{"d_shared_expert": 128, "moe_layers": [0, 1, 2, 3, 4, 5, 6, 7, 8], "balance_loss": 0.00142, "n_kv_head": 3, "norm_eps": 1e-06, "parallel_block": false, "lr": 0.00839}
Below are experts of layer 3 (counted from 0) of a mixture-of-experts language model. Rows are named gate (a neuron's input weights, with its number), up (a neuron's input weights, with its number) and show model dimensions 0-191. Each number is 50 + 12 x the weight over its row's rms, rounded and kept within 0 to 99.
Before each expert's rows: a language model's description of what the expert responds to. This comes from a sample of Wikipedia text that the model never trained on.

# expert 8
Description: Final pieces completing names and words, especially place and person names (Lex-ington, Carol-ina, Arn-old), plus United, York and coordinate markers in infoboxes.
gate1:58 41 39 37 66 40 42 58 44 36 47 52 40 50 42 40 63 54 39 37 37 32 71 46 37 48 46 49 45 28 54 52 47 57 49 50 64 58 65 69 47 34 56 51 39 45 33 58 65 33 56 55 39 49 53 32 65 49 66 33 61 47 36 47 63 25 34 59 55 63 37 46 45 59 63 44 73 75 41 59 50 31 55 41 66 45 55 39 66 57 50 47 46 43 37 52 52 41 45 34 49 65 58 66 66 75 59 46 56 35 67 61 52 20 31 22 54 33 40 67 61 26 41 56 58 50 56 31 72 58 29 41 49 31 46 55 59 54 40 40 55 40 59 43 61 47 37 42 55 60 46 51 32 60 46 54 51 45 43 44 55 35 46 46 32 47 53 31 72 37 62 46 60 68 24 63 36 73 37 25 58 49 37 58 48 69 60 54 63 48 34 39
up1:47 37 36 43 69 58 36 55 39 51 44 38 27 45 48 66 63 43 54 45 45 42 66 48 44 61 33 47 61 47 32 38 41 61 58 43 51 52 53 69 48 35 47 64 37 48 42 63 59 30 44 43 48 53 52 33 65 57 69 27 68 43 37 52 26 36 18 54 48 62 30 38 54 64 55 47 68 82 62 57 71 44 46 52 56 50 45 53 65 51 41 34 47 59 40 72 59 58 53 44 28 65 56 52 62 70 38 58 36 31 47 51 64 58 41 33 56 42 51 53 56 34 52 59 57 41 60 32 70 58 43 40 44 27 33 51 47 58 53 42 37 35 47 42 52 47 42 56 53 59 57 57 30 40 48 56 65 59 46 22 53 30 39 60 25 53 59 40 64 34 54 55 49 44 36 45 46 72 48 17 49 36 40 35 54 54 65 56 65 60 36 28
gate2:54 32 59 49 59 33 34 51 32 61 61 56 71 52 39 44 62 54 53 61 49 62 50 49 51 57 37 73 57 35 55 45 37 50 45 53 51 42 81 53 54 53 41 36 25 30 57 46 56 30 66 54 44 70 33 64 50 55 51 48 61 23 34 81 46 53 71 54 47 44 45 40 50 55 55 37 41 51 41 24 50 44 43 56 46 54 42 56 40 43 39 50 46 60 35 55 60 46 71 68 51 51 75 55 38 59 43 40 44 48 50 54 37 40 56 64 32 54 62 49 22 51 81 44 49 63 36 45 56 26 42 48 40 55 51 66 50 45 42 58 68 38 40 28 44 60 63 41 56 36 52 34 47 57 25 39 41 50 48 37 52 52 41 50 63 54 57 37 36 45 22 74 86 35 53 50 58 57 56 37 41 22 43 54 56 48 67 44 41 62 45 56
up2:33 56 44 47 32 33 49 51 39 51 51 55 63 71 61 52 42 45 49 48 48 32 51 47 50 62 40 57 68 45 62 60 46 45 51 39 56 60 32 53 56 42 42 40 65 48 45 52 48 42 32 43 40 51 55 51 46 57 61 38 42 58 51 42 58 56 46 53 36 61 47 29 70 57 58 59 64 61 59 80 70 55 62 46 63 40 61 57 62 57 59 58 42 64 68 49 78 68 61 45 47 27 65 46 73 48 43 37 46 71 49 69 67 47 50 61 43 66 34 26 66 36 39 28 51 55 53 51 28 51 67 60 52 26 21 38 42 52 37 57 39 60 62 44 53 46 33 68 64 58 57 71 47 43 78 36 64 48 65 40 44 56 46 57 35 58 68 59 34 35 60 57 46 61 52 40 22 49 60 71 45 41 49 57 48 46 29 72 48 35 22 45

# expert 38
Description: Opening pieces of capitalized names and terms, especially in music and film credits, such as Vol. in album titles, Pri-yanka, Rec-ord, Pro, Phil.
gate0:52 47 36 63 60 33 48 42 40 64 38 63 51 59 60 30 68 37 41 56 43 25 51 41 53 40 46 59 30 68 57 25 59 54 43 58 59 48 38 37 49 45 58 31 49 61 40 53 35 49 55 49 33 46 31 65 47 43 59 54 37 70 69 41 54 58 03 40 64 74 41 33 49 37 54 29 49 36 61 45 28 53 52 31 57 36 59 42 49 36 38 45 68 44 46 50 51 62 51 59 69 45 48 55 50 53 75 49 52 41 28 42 57 43 61 43 52 51 69 43 27 52 52 58 42 74 36 55 36 42 61 57 62 53 41 49 69 55 54 44 53 58 29 60 47 43 46 69 48 70 53 55 44 34 35 54 27 39 41 45 72 67 43 71 53 51 47 68 62 22 55 56 43 62 51 23 33 48 50 41 51 49 53 51 30 49 57 60 50 40 61 49
up0:56 36 61 42 45 63 41 35 57 42 45 51 37 63 77 62 68 64 72 48 34 29 35 57 49 33 51 51 54 44 45 30 38 53 42 26 40 52 50 55 44 63 38 51 56 51 53 64 74 57 38 81 56 47 60 68 42 50 44 51 42 52 36 63 45 59 57 52 60 69 64 68 74 50 59 37 30 71 41 24 49 43 66 50 45 68 34 61 45 59 62 50 53 59 58 61 54 36 70 56 44 67 58 37 41 40 25 52 44 28 79 66 62 46 47 66 45 33 57 34 61 43 49 43 56 37 71 21 60 50 53 55 55 49 57 40 55 51 40 37 57 53 49 50 53 39 47 44 52 65 83 42 51 39 72 36 66 51 56 29 47 43 65 40 45 54 47 64 34 50 54 63 32 50 51 48 53 50 65 56 54 37 64 62 38 53 41 42 35 56 32 52
gate1:36 76 49 29 58 48 57 60 48 63 48 56 45 72 41 61 54 45 61 49 60 53 45 64 26 76 28 61 59 45 58 47 38 42 45 62 38 54 45 56 49 64 33 50 51 70 74 49 54 54 57 39 35 50 59 52 61 58 42 61 48 54 49 57 43 31 41 32 05 56 61 51 60 42 49 82 69 38 46 37 44 45 49 55 54 80 67 46 60 60 47 56 56 53 49 58 67 56 61 51 53 54 67 40 30 53 34 39 40 51 59 51 52 45 57 68 50 67 63 67 32 44 35 47 55 75 46 57 53 46 34 54 46 40 54 46 60 52 45 31 34 55 73 62 43 57 54 69 55 61 46 59 49 71 39 71 75 43 55 53 46 50 32 42 31 77 39 57 58 66 23 47 48 47 70 35 42 52 31 42 52 56 48 60 45 59 50 35 44 50 55 52
up1:47 44 66 78 43 50 54 40 76 61 60 77 48 51 37 62 31 43 23 43 50 45 58 33 56 40 66 55 46 32 49 66 47 48 46 36 51 41 47 54 48 59 67 33 37 38 40 59 47 63 54 28 56 58 47 55 53 60 55 51 57 60 68 42 61 64 69 70 44 56 38 39 30 55 43 29 57 54 63 62 38 61 54 62 36 46 21 34 63 51 57 36 46 45 56 36 57 37 63 22 20 55 50 44 43 51 49 50 51 59 55 49 71 64 51 27 44 44 62 44 55 46 23 55 39 69 32 73 46 53 44 58 64 65 52 57 75 62 49 43 58 38 48 52 44 54 45 40 56 48 39 36 61 68 52 58 46 48 44 52 62 36 53 39 86 64 56 53 35 43 53 36 55 77 52 55 53 38 50 41 67 62 56 68 43 51 55 55 55 50 75 56

# expert 59
Description: Geographic coordinate and unit symbols like °, ′, km, mi, °N, plus slashes and parentheses in infobox areas and coordinates.
gate2:55 37 33 38 32 55 65 46 59 43 63 63 59 43 58 18 66 57 56 58 54 36 61 55 48 62 56 58 39 26 42 61 51 49 52 49 46 37 54 44 13 52 43 74 32 63 39 58 48 22 58 40 62 39 51 50 61 32 42 53 50 31 34 42 54 42 48 54 51 38 56 44 35 68 52 58 35 69 61 54 50 46 61 55 64 54 28 38 40 44 37 51 72 62 32 51 48 37 47 42 26 35 37 53 58 54 49 46 62 37 57 62 55 55 52 60 53 68 41 46 45 39 63 31 43 60 66 44 43 46 50 34 71 56 66 67 53 39 47 27 68 34 34 44 40 30 83 37 52 46 55 41 58 53 41 66 40 46 53 38 32 61 47 49 35 52 58 36 46 39 63 20 31 48 62 51 50 50 55 54 36 38 36 53 53 40 56 41 66 79 64 55
up2:65 66 57 55 54 41 30 52 40 29 41 62 27 44 47 51 40 43 39 41 46 49 56 49 40 09 46 37 65 51 53 53 49 45 57 34 55 50 49 58 58 67 56 22 73 38 44 52 59 78 40 57 36 51 37 61 59 66 44 43 29 66 67 55 46 42 49 39 43 73 33 55 50 41 63 42 53 31 37 27 52 71 43 44 32 49 40 40 81 67 78 50 43 40 47 60 52 57 68 49 44 55 62 61 37 49 59 60 58 46 44 50 64 43 61 29 48 53 56 28 53 74 53 72 65 41 44 53 43 36 49 68 69 56 22 43 45 35 53 61 61 67 45 59 64 54 31 63 53 52 46 57 50 46 51 42 71 56 45 54 67 35 49 43 48 57 60 35 53 49 45 72 54 41 42 47 57 62 35 38 41 57 50 63 53 54 63 54 53 27 44 65
gate3:60 43 38 42 44 52 24 51 46 52 44 59 58 40 49 58 35 46 33 60 80 62 54 63 31 29 61 45 54 63 57 37 55 52 57 45 53 58 52 41 61 38 67 59 30 44 49 80 46 62 30 61 52 60 50 46 60 29 34 46 64 39 50 42 46 51 46 38 48 33 51 36 24 45 67 45 58 48 46 29 56 41 62 49 64 52 17 58 31 65 52 59 65 60 58 61 51 29 48 60 43 50 54 63 69 51 60 63 29 62 57 44 65 20 28 50 62 38 30 57 42 51 45 52 47 87 49 68 36 46 47 52 45 47 46 51 39 46 46 54 35 60 49 64 29 59 44 36 18 33 57 46 45 46 51 53 38 62 59 65 47 45 38 63 57 36 72 35 57 53 22 55 58 65 60 63 36 41 48 50 53 47 51 48 29 50 55 62 60 52 60 61
up3:38 46 56 56 81 34 41 60 53 65 59 19 29 54 46 40 40 31 60 39 55 35 41 42 56 53 38 59 46 48 60 58 46 57 52 49 77 46 58 66 47 50 52 61 65 59 75 46 54 46 43 46 66 65 48 46 53 52 55 36 52 49 45 63 52 72 36 61 49 59 03 32 73 45 37 28 49 44 43 59 38 65 38 45 29 71 64 56 60 46 58 49 57 64 49 34 43 55 61 38 52 60 46 47 62 29 62 41 59 63 25 48 54 50 53 50 70 50 45 36 63 56 63 50 47 33 39 46 53 39 41 45 32 43 44 48 59 70 47 45 39 50 40 58 68 53 39 83 60 59 41 46 72 57 60 50 50 60 58 52 56 20 46 33 43 56 51 39 26 71 53 33 35 49 60 54 43 52 42 59 46 40 58 53 62 48 50 76 58 47 42 66

# expert 18
Description: Mid-word "on" and "con" pieces in Latin, Greek and technical words (ag|on|ist, dem|on|strate), plus could, would, due, not.
gate0:45 26 61 53 66 38 34 67 57 40 36 56 42 45 34 60 63 70 47 50 55 42 69 52 53 62 28 39 49 41 45 42 55 59 43 67 47 62 46 56 43 59 19 72 41 53 75 56 49 63 53 44 30 58 26 33 37 59 47 45 57 45 41 52 31 34 54 54 61 55 55 48 43 73 44 60 59 41 48 34 39 47 55 49 65 20 47 50 60 42 41 55 70 52 33 27 53 41 64 21 55 31 67 59 56 31 50 59 61 50 50 45 56 37 55 66 77 44 41 42 60 51 28 63 53 49 54 35 53 53 62 47 37 41 40 60 65 63 59 67 59 40 60 62 63 40 35 48 36 33 40 74 50 43 45 18 61 59 60 46 32 45 41 67 58 42 78 47 49 65 51 45 51 34 48 33 66 62 52 41 39 61 56 45 58 42 48 46 38 47 54 43
up0:39 57 50 33 46 51 59 36 48 53 38 43 39 45 39 67 42 45 72 47 28 46 57 40 51 50 39 58 64 51 44 63 44 54 41 49 51 42 42 75 46 42 39 32 65 49 36 66 30 46 44 72 66 53 54 67 57 53 46 67 35 55 65 57 57 41 52 38 31 22 43 58 46 47 63 61 28 61 45 40 42 23 34 62 31 38 59 57 50 40 46 47 40 54 54 62 50 48 66 64 54 65 52 71 54 18 39 44 39 43 41 65 35 65 61 55 44 37 38 40 31 63 70 45 51 59 73 58 48 53 47 40 61 72 64 32 60 59 44 47 27 47 45 52 60 50 77 64 41 46 57 37 41 70 44 37 33 41 46 78 49 43 63 54 31 47 43 62 49 32 79 46 70 63 37 26 49 58 61 59 53 46 39 47 38 53 37 47 58 55 53 53
gate1:71 60 35 44 49 56 71 46 60 54 65 53 60 43 56 45 28 33 44 61 68 55 30 77 57 40 56 47 56 59 43 54 51 61 49 34 43 68 57 69 61 27 44 65 49 51 50 34 58 40 29 54 58 28 74 61 39 53 52 56 43 54 58 53 57 56 58 35 45 43 52 49 72 60 42 36 31 50 44 55 60 35 46 46 43 60 35 24 33 73 52 41 45 37 54 44 29 63 68 64 54 51 34 45 70 51 43 37 35 60 56 45 54 51 30 38 12 52 78 48 55 47 61 52 56 79 66 51 55 61 57 48 19 48 50 54 56 69 52 53 46 42 53 63 54 44 39 64 64 60 49 40 30 39 48 36 49 58 64 26 56 42 37 61 60 60 62 57 64 58 67 51 35 48 57 69 31 53 55 50 37 51 65 47 69 53 63 54 48 61 49 54
up1:66 50 44 57 78 48 68 44 51 52 39 35 36 57 68 41 46 72 47 58 70 51 45 74 33 57 45 43 57 72 44 59 43 42 60 67 45 50 38 81 29 46 47 51 41 52 37 48 28 57 44 59 35 60 50 35 63 67 54 66 51 41 66 56 60 54 43 30 56 53 80 47 63 34 37 61 41 52 47 50 40 34 41 37 46 50 35 42 39 65 59 62 48 39 57 57 50 58 54 45 62 42 55 34 62 63 49 63 61 65 45 47 45 56 33 60 24 50 19 50 48 44 25 72 51 39 48 48 54 53 50 69 42 43 61 51 54 70 56 64 60 41 44 61 64 63 48 42 39 49 46 48 38 74 66 38 72 67 61 52 48 51 46 31 51 52 56 36 66 57 31 47 52 18 52 80 60 59 67 42 57 46 48 48 67 32 59 41 43 39 42 62

# expert 49
Description: Pieces after an initial c or C or other consonant, e.g. c-uc-ullata, c-ann-ot, coll-aboration, disc, cor, br, inc.
gate0:54 39 61 59 48 47 49 31 26 46 44 30 55 48 46 30 39 57 47 46 39 46 40 50 47 47 68 56 37 57 57 17 65 61 53 70 58 46 48 73 46 51 48 66 51 52 55 58 41 62 52 56 50 34 70 29 59 50 40 56 47 40 39 47 66 45 43 53 52 65 50 46 80 58 37 47 58 56 44 64 50 54 49 40 67 48 49 47 47 59 48 68 44 60 50 50 26 75 50 75 48 59 54 45 56 29 30 37 22 38 36 65 52 30 48 45 48 37 45 52 72 54 34 36 38 41 37 38 40 42 52 50 79 66 59 49 48 45 37 52 53 30 60 70 44 43 36 55 56 29 64 45 61 62 63 59 48 42 75 33 64 45 63 45 62 62 67 45 45 54 48 39 29 56 70 55 56 36 53 48 48 35 52 49 55 58 69 53 06 60 39 39
up0:55 38 46 60 66 56 41 46 40 56 63 48 54 25 44 30 42 36 48 40 82 27 38 63 39 52 57 46 42 43 55 35 36 64 45 66 47 52 58 59 58 41 45 35 72 43 62 56 51 54 28 62 43 37 53 48 57 52 30 65 57 39 48 27 51 51 52 46 67 53 47 52 72 37 61 68 60 52 40 47 65 44 52 38 61 35 60 42 27 30 53 57 44 48 44 62 43 52 41 57 63 71 45 37 40 53 41 36 64 60 41 41 51 40 54 41 39 42 55 46 52 41 27 62 43 66 30 33 31 55 53 62 70 41 40 59 38 57 44 57 65 48 75 59 29 31 52 47 72 44 51 52 56 65 66 23 59 57 49 43 60 45 55 40 45 91 33 60 39 51 61 39 55 32 52 63 45 32 50 56 42 50 53 44 44 53 42 51 19 64 42 28
gate1:48 64 54 45 58 64 41 54 68 48 47 63 46 49 56 49 46 59 56 55 37 49 41 69 49 29 72 57 36 19 23 38 47 37 56 66 46 56 46 42 61 45 54 62 43 55 46 45 48 82 36 71 50 57 39 26 39 61 69 40 56 21 52 46 63 44 51 23 84 41 42 38 31 40 51 31 56 60 42 47 41 69 47 41 58 66 74 49 65 46 58 31 67 60 45 44 73 59 30 47 50 47 48 51 54 44 47 43 58 50 37 56 42 47 28 67 41 50 71 47 56 41 39 49 35 50 33 42 34 31 65 54 56 56 52 56 50 45 40 60 50 63 55 56 36 48 49 52 46 55 35 64 49 65 27 68 69 59 55 62 39 59 40 62 54 56 26 66 57 61 32 59 52 58 57 62 42 46 45 63 44 81 40 58 64 57 46 52 50 56 31 37
up1:41 53 40 47 52 68 48 49 53 50 52 54 59 57 54 64 38 47 44 41 66 39 49 70 34 49 54 71 25 31 24 24 31 49 43 67 44 75 43 50 46 70 54 55 37 65 49 43 34 78 72 59 52 54 48 55 35 39 52 49 56 52 27 50 56 48 48 38 70 41 46 42 40 33 45 26 38 65 30 56 35 58 33 66 38 64 65 32 48 51 47 47 75 76 67 47 63 67 45 36 67 52 42 59 45 39 39 46 53 57 35 75 48 43 57 66 34 45 66 55 44 46 36 31 45 46 58 47 54 58 57 59 59 51 50 49 57 27 39 62 60 48 65 65 43 51 56 34 43 47 35 64 59 60 37 64 63 43 43 70 55 57 44 61 39 46 42 57 49 60 38 75 49 47 47 57 56 56 47 47 49 76 54 55 81 58 36 56 49 45 27 40

# expert 33
Description: Second pieces after an initial capital, especially ann, ent, ick, inn, as in Hannah, Kentucky, Kansas, Hofuf, plus lowercase h, w.
gate1:65 55 51 60 42 39 52 26 51 60 78 42 65 43 45 54 59 58 40 40 51 64 44 41 46 76 59 42 66 58 28 35 50 52 56 39 53 64 46 49 47 58 42 26 70 61 32 65 29 59 33 42 30 59 44 52 71 49 55 50 45 58 48 33 55 40 27 50 62 60 56 26 56 57 55 60 46 53 50 73 58 37 61 54 50 57 66 48 48 64 50 51 35 50 46 44 41 59 68 39 49 35 47 69 62 72 63 52 50 27 45 44 55 65 45 64 74 25 60 35 76 48 82 54 55 55 42 68 53 56 46 59 46 67 48 62 45 51 38 44 38 42 25 59 38 48 70 46 49 58 52 60 58 46 15 43 43 51 64 27 52 49 57 59 40 46 54 47 73 55 64 49 64 29 36 41 51 51 41 62 56 61 58 37 60 56 58 61 69 52 43 67
up1:30 60 60 51 52 49 55 58 42 35 50 53 55 50 51 36 62 50 61 42 55 49 36 50 61 43 52 18 71 42 32 41 40 25 61 35 72 55 50 57 47 33 49 64 44 44 64 40 52 44 56 53 32 57 43 52 26 46 65 53 57 53 72 80 49 58 61 35 46 54 26 32 49 27 63 47 50 47 62 46 45 50 53 24 61 57 40 58 56 52 55 45 44 49 45 48 51 40 39 36 67 50 54 58 45 79 35 26 60 53 41 52 51 58 46 41 48 59 37 37 32 67 70 40 49 38 63 24 50 43 68 55 51 29 30 64 44 46 46 48 43 56 61 85 53 51 57 74 46 37 43 52 67 66 47 35 36 48 33 58 41 44 43 80 56 50 55 42 45 56 53 64 42 60 48 55 65 66 16 36 43 66 49 55 49 57 47 56 58 48 30 62
gate2:52 68 56 47 58 60 44 41 46 35 56 69 43 31 58 28 42 37 68 55 50 57 50 58 55 53 58 60 74 36 50 53 30 45 65 44 47 54 56 51 62 68 48 53 67 66 45 58 52 54 55 50 40 65 56 36 43 57 51 57 40 49 44 61 49 49 43 67 35 51 50 68 52 65 59 66 78 26 56 52 57 61 54 46 44 59 73 43 57 60 53 51 68 42 44 32 65 57 71 67 73 44 58 37 44 65 53 57 39 35 65 52 54 43 63 47 49 75 62 59 43 51 64 46 39 63 53 66 49 58 42 80 44 30 57 63 62 43 71 33 67 39 54 67 40 46 58 68 50 45 71 54 54 46 63 70 38 54 44 30 40 61 56 34 56 45 79 34 35 22 39 71 56 60 34 58 44 54 37 47 39 58 43 48 72 30 62 53 28 45 51 69
up2:60 46 53 42 69 84 53 57 46 33 53 55 55 46 57 33 44 40 56 68 12 31 44 44 76 78 54 35 52 39 50 35 48 41 45 56 72 58 45 46 58 57 51 37 54 46 32 55 66 46 62 59 26 46 70 44 32 77 37 62 60 58 49 44 35 36 38 51 58 57 60 44 65 43 74 45 66 34 49 49 54 50 50 43 77 38 52 50 41 36 53 71 58 43 36 50 60 46 60 57 53 51 25 43 48 56 34 43 49 24 29 57 48 28 32 55 41 32 77 52 43 50 51 62 35 56 53 39 55 64 43 53 50 68 52 40 56 42 42 69 64 44 59 54 55 46 62 43 61 52 56 47 48 28 43 56 40 59 56 36 40 69 21 38 57 51 45 36 49 34 38 49 53 70 47 59 42 54 55 44 40 32 57 43 45 38 48 50 28 56 63 53

# expert 45
Description: First piece of capitalized names and proper nouns after spaces, such as Christ(opher), Stev(e), Al(onso), Le, Mc, New, United.
gate0:50 51 54 59 59 61 57 42 51 19 44 64 54 43 59 45 34 50 55 62 37 55 47 65 45 55 59 37 36 49 81 48 49 49 50 51 36 60 42 43 40 58 46 56 43 41 51 52 48 48 66 59 28 60 51 38 47 43 42 51 82 29 47 40 61 87 54 51 48 56 58 20 51 49 68 35 41 48 42 45 49 52 15 58 61 50 61 53 49 30 26 60 65 63 57 56 50 58 47 59 70 68 50 63 58 39 55 55 52 37 37 45 57 37 37 42 40 74 55 52 43 51 75 47 52 57 39 52 58 58 33 72 57 33 62 45 45 45 58 49 54 54 66 55 53 33 59 53 48 57 72 66 41 63 30 54 64 48 68 49 79 34 57 36 47 59 42 59 68 41 56 23 48 64 64 51 29 71 61 53 32 64 65 43 64 49 55 39 53 52 30 66
up0:45 46 68 48 51 55 55 37 62 24 26 68 59 33 76 47 64 55 57 49 49 52 42 42 55 58 56 49 35 47 61 49 45 64 36 50 29 46 52 45 47 59 37 66 48 54 49 61 50 46 63 58 28 70 67 40 71 49 37 65 43 45 39 34 64 57 61 52 23 60 72 42 54 70 65 33 44 51 49 61 21 50 27 49 65 44 60 64 41 43 39 59 69 44 52 44 63 53 49 58 55 48 44 60 54 47 60 52 48 36 31 39 68 56 50 34 45 77 38 48 53 49 49 41 60 42 54 54 44 44 41 51 44 37 60 44 46 52 50 55 57 44 58 49 43 17 60 49 64 48 48 44 46 77 47 37 58 55 56 52 71 59 53 44 59 57 57 44 38 40 55 17 30 65 67 58 33 61 57 61 55 72 56 54 69 36 53 22 62 75 39 77
gate1:54 62 40 50 78 42 61 82 57 30 88 61 53 60 51 55 55 40 39 35 54 72 66 43 53 42 59 57 47 57 43 64 72 48 55 42 39 57 48 41 46 44 40 30 59 50 39 40 64 31 61 55 39 48 36 63 51 53 49 50 36 41 54 57 36 51 50 47 49 47 38 64 41 67 45 62 06 41 47 38 46 60 54 42 50 65 39 45 55 74 60 38 48 55 51 54 39 63 49 61 57 28 67 61 46 47 54 42 58 43 55 55 61 51 65 64 56 26 68 44 34 43 40 41 68 54 51 53 57 71 38 80 25 54 47 45 71 28 62 36 44 55 61 67 42 65 26 51 39 43 44 48 46 53 54 41 53 50 46 63 60 49 58 32 68 41 41 41 53 56 57 54 50 54 46 60 71 48 48 51 27 66 40 59 37 42 76 38 53 56 44 67
up1:48 46 54 29 40 49 45 17 60 64 55 28 43 58 42 43 43 58 35 65 40 34 37 48 71 56 49 43 42 48 41 46 40 45 48 71 47 57 46 61 60 48 56 76 43 51 49 46 29 59 30 44 60 63 63 40 58 34 46 38 53 29 35 45 56 49 46 78 36 49 56 58 49 47 44 52 68 55 54 56 47 38 41 69 41 61 66 62 25 27 38 67 46 46 80 42 63 51 68 50 48 47 32 56 66 64 38 78 42 59 46 46 44 41 41 56 42 67 48 59 50 65 42 66 39 71 67 38 47 23 65 42 56 39 49 50 50 60 24 69 48 52 37 40 66 60 76 55 70 58 64 46 44 49 49 37 59 42 54 48 39 42 42 57 38 45 37 45 33 50 43 52 46 27 43 51 38 38 68 50 57 47 51 42 65 61 26 77 46 52 49 44